config.toml
d_shared_expert = 0
router_z_loss = 0.001
norm_eps = 1e-05
Below are experts of layer 10 (counted from 0) of a mixture-of-experts language model. Rows are named router (the router's row for the expert) and show model dimensions 256-383. Each number is 128 + 32 x the weight over its row's rms, rounded and kept within 0 to 255. Numbers have three digits each.
After each expert's rows: "gets" lists some tokens that make up at least twice as much of what it gets as of all text; "comes before" lists some tokens at least twice as common just after its tokens as in all text. This comes from a sample of Wikipedia text that the model never trained on. Tokens count by the router's weight.

# expert 27
router:129092130124143131134125121143176130115138142119134157124215141162128121153158129148126140142118102134100159137121161135109168138119094134124112108141051136130141132113143119135130096128087109164143086136127182143073113124116127110136086144107152157152128203137120198180161139166044153130125078151124102119119083078133135110255104192192118115100128119128109129126194234090183132095143
gets: " |", " 1", " 0", ";", " km", " 2"
comes before: " |", " 0", " ", " 1", " 2", ";"

# expert 8
router:148118119112136152123112124128109130130138148120128155127060126126135133130140125141157192139119084144117092133089098129132136136133174127118126117093133146129142128124122118119125082135115128158126090125132135128066130124117130120124130146152137150163119087154128196096077133230119112120097040152133063124089085098110130104255021136103115012181135126133109122122057255206157123109190
gets: " 0", " 1", " ", " 3", "a", "ia"
comes before: " |", " 0", " 1", "t", "d", "st"

# expert 26
router:152130158065132126144112134140109124137123125118147162110132190168136132143065118124206081130215134131126107146113140068163090120141055117124131126107077101150016109121146070132139168117157102112130090136127139107187150117132125142119135114157130143125127120141085026143160118166101108124093156140147115079151174144115129189226119169144118095237114137136135128133114098087130129113071
gets: "\n", "-", "|", " /", ":", " ("
comes before: "-", "|", ":", "==", "===", "="

# expert 45
router:128128116166156146182096114168112108128131137135142139126163067147146127135134139145211148135145064127135145131084177137114140116108143122121110163188136147132133134139112142148102129131180123115129093156140098087139101146125139118123030118111122146117136191138200243122076145012110101128137097070122133121101138031107143155137112126195126109215119147115171119147038070100100135088121
gets: " of", ")", " in", " and", " for", " as"
comes before: " the", " of", " was", " \"", " were", " president"

# expert 17
router:140110129125131149169142130142178130110127143116112128132062121109126135137128118162155179107129143115156255110108224106107154136117107136151125137143053202195158092135128041161126149139122124106151093141127111079151190112142121136126119126110124149123134098108115095131195140071079106127153136089131099117138067122098128132126128163129118161145127127115133105135052140089124099059155
gets: " |", ";", "|", " with", " MF", " was"
comes before: " |", "|", ";", " were", " @", " who"

# expert 22
router:117110175131140136144121132122108129122130137129132124122053068140122155101112126115144098112226136138123196101128239089094125137133117133135140115109123125131132112127115019140086153148190125113125161121119170127177124129124127131122118115170110138118129102118138084136188106209092098133040014102152133120139113116122127125034193101104138172167146126108126109124127000092167112075102
gets: " |", "N", " ", ")", "(", ";"
comes before: " |", ")", "W", "N", "E", "==="

# expert 13
router:137117102081109135063118122138096124136151130124125182119141081136143134036139132131136155090143100127114102117121140134135082147129118124108164158180100128157142158128144105127124075122089084151149142150123172102125170116137157126140146129115128126146136141147185167180211130048094097134046071114153105101142185128118144132148123158073150130160128107134161118129000101103140118072122
gets: "\n", " (", "|", " D", " It", "/"
comes before: "|", "-", "==", "The", "===", "In"

# expert 23
router:120127189099129112124133153110159102117160141116109092137117187091151114141177136135111143129145081105133103123118186103118110146123136139122116146085155169120107079123119139168112173145204122137146135120122108113143191109145134129109147147106135144155120172129031131074149133126137121138142105145135132123131101111119131191161091139109101145166133140129101124125207102213063089137237
gets: "\n", " |", " ", " The", " He", " he"
comes before: "\n", "The", "In", "==", " was", "·"

# expert 7
router:121112154078123158132145140163150123118132131125094196112072104105120122177116124137108124076165116123104124113123104102157101124121155134108131194105000130196075073145137045134138157142214121134126101133137125129154119119125134117115083139137169077151100146156070065136133144032156091135145120154143117098125134146110118141255105107097136131153130131132142123136091085214162110109105
gets: ".", "s", " and", " that", "'", " but"
comes before: " the", "s", " a", " his", " to", " her"